Experts of a small language model.
Training: a variant of Muon for the experts, 430M tokens.
Below are experts of layer 3 (counted from 0) of a mixture-of-experts language model. Rows are named router (the router's row for the expert) and show model dimensions 0-159. Each number is 500 + 50 x the weight over its row's rms, rounded and kept within 0 to 999. Numbers have three digits each.
After each expert's rows: "gets" lists some tokens that make up at least twice as much of what it gets as of all text; "mostly gets" lists some tokens that are sent to it at least half of the time. This comes from a sample of Wikipedia text that the model never trained on. Tokens count by the router's weight.

# expert 1
router:449438557597542497470515555501569484498494454493524514543584562559451427479424471516468528494397470482454493495511461471489489529506525473426586504513531522452466496464449557539566601478424495444468504491414471513491535489494502496420487422501540442572540426455510439452485457409430473415501574539526529587436520519518503478450478536515532546601465474606522450567556532476414620456608547487457449531402487448529460436562559471549435452491379483539592538522586480515497555567572503
gets: " 1", " 2", " 0", "0", "1", " 3"
mostly gets: " 1", " 0", "19", " 3", " 2", " 18"

# expert 6
router:434467420498502575563503556508448537447459464478476474551494531452482477525437528576500479429445417523554473514556428540563489476455558404531584471613511510545470546515477567494592509436468541590459440511553569476494526532481460491440460465527480517372430464552515434524493432464552581563469542534462445578553459543422477529433504553506479518464376547432452521470524504484574489471567563444547464502440546431540549602526490617434529487526490480504529459436419501456458522606575520
gets: "–", "-", ".", "/", "'", "S"
mostly gets: "/", " L", " T", " M", " &", " B"

# expert 0
router:549473574541517487476561477561497552481575461447417443504519489468431433442506466462532460582436531498573614486485589498560524442539505504541511551392458485554394487463465454598462458605481491454548497436477453481483402543497491547482588489428422473469533551557541530518539506546466488457442569500553509519499518511432561564459552501436525505478553519537519559479541403521508583393450444442475384456517456514489531480511449456529342497474491521506451546516444631488568546508487498
gets: ",", ".", ")", "\"", ";", " ="
mostly gets: ")", " 2023", "]", " 2010", ",", " 2016"

# expert 2
router:519525483481535406416532441548462513475429559487406542563392398474461518503524465565503404459474473508476475457514529449422477522578395593523413525601374406503545557546534479479433476519508546484601561484515519458543486437505473550543439497489487521449570573465470569543522517562533515527486471510539460462528486503525527471467494539513557410526423625557532452464438505569517514437548490469505522462532567530460490559506499563449414561534456458559497583527477598420542552438554530
gets: "\n", "\n\n", " (", ":", "=", "-"
mostly gets: "\n\n", "\n", " \"", ":", " (", "\n "

# expert 4
router:499493477464602461474433511556574486472485426426524542387494541590482540542502471498561442558577451644495415546530426493492504531400506475434457445482513598545429455521550584542502494512530428490411447462546508561424583485546543454584514481488516469497502528482498609483532452461495536396458385555523515480467468466455492503542604475511526562452460438426453465592462526542512504542464346521460531563459532529489472550491479492508521477472472512480525448529471486576546398520466504
gets: " the", " a", " his", "'", " The", " an"
mostly gets: " the", " his", " a", " her", " an", " its"

# expert 8
router:535561510473472492427558440585594463479576551429526426552436414518479566476547475453483518454465525522493460529489577556520480472476410503437431507514484511474481568459399509445523601520428589415591551485503473534491565467486441429509486429470453466541514579421483538520562545535516511546395563444473569471555523487521510448501470551509483397539478385566483483445512413471568449509542593492489571532472419495542526535500578397418476467439550515425551480514551525436511551450479457
gets: " |", "|", "-", "  ", ";", " —"
mostly gets: " |", "  ", "|", "\n ", " Nominated", " ·"

# expert 11
router:536446523535526490509501476551560481577511542580521532474545529404565484434538559514596464575596607455541430515551566519500505578483446532520493548425472530493406457569410473485460520491575499537480531578464530446504452474506528439510479581423539527500559539495457455453496515555423464464618438467589494437501473475502447506509514521544417467476537538435521501459475492451438440487411548544584525480556536585549483486439365486462567524568433506445432476413563451570482427522432453
gets: " and", " was", " is", " as", " that", " he"
mostly gets: " was", " which", " and", " were", " are", " has"

# expert 10
router:576568531480441503573449567384473400495577478445579496420492480550481496478447529545408437479504491486519496436416501559545584482541536473472479528469478556567569368458591460483495471557563571507482490549443465563468498553508541552472513510528501421464420510500519536540529438435566450519534436464492537542474486532480458497556505406403479549526554493517489526519511458393472530508499434563435433491424450479533645422506455499556452450411611515515464509535486467532529539597453517
gets: "s", "e", "a", "y", "o", "on"
mostly gets: " City", " York", "ville", " James", "ley", " London"

# expert 5
router:544413576537534485487451516454432534509475575538530523452476461467604443491405560429549491534485523506530502546517455486581407459566479562549440498379576586439446514511534439412511490493562526519494571502496472459510525486560486413531468551533520492639532596478539520482493523582463479452598459516436510497489509566567484482487527439508422530428499466405535467507489434522413467523450498562553493465519540459493398506486468406506536519491486555634590500452559406526455508425462543
gets: " of", " in", " to", "=", "s", " for"
mostly gets: " to", " with", " on", " in", " for", " has"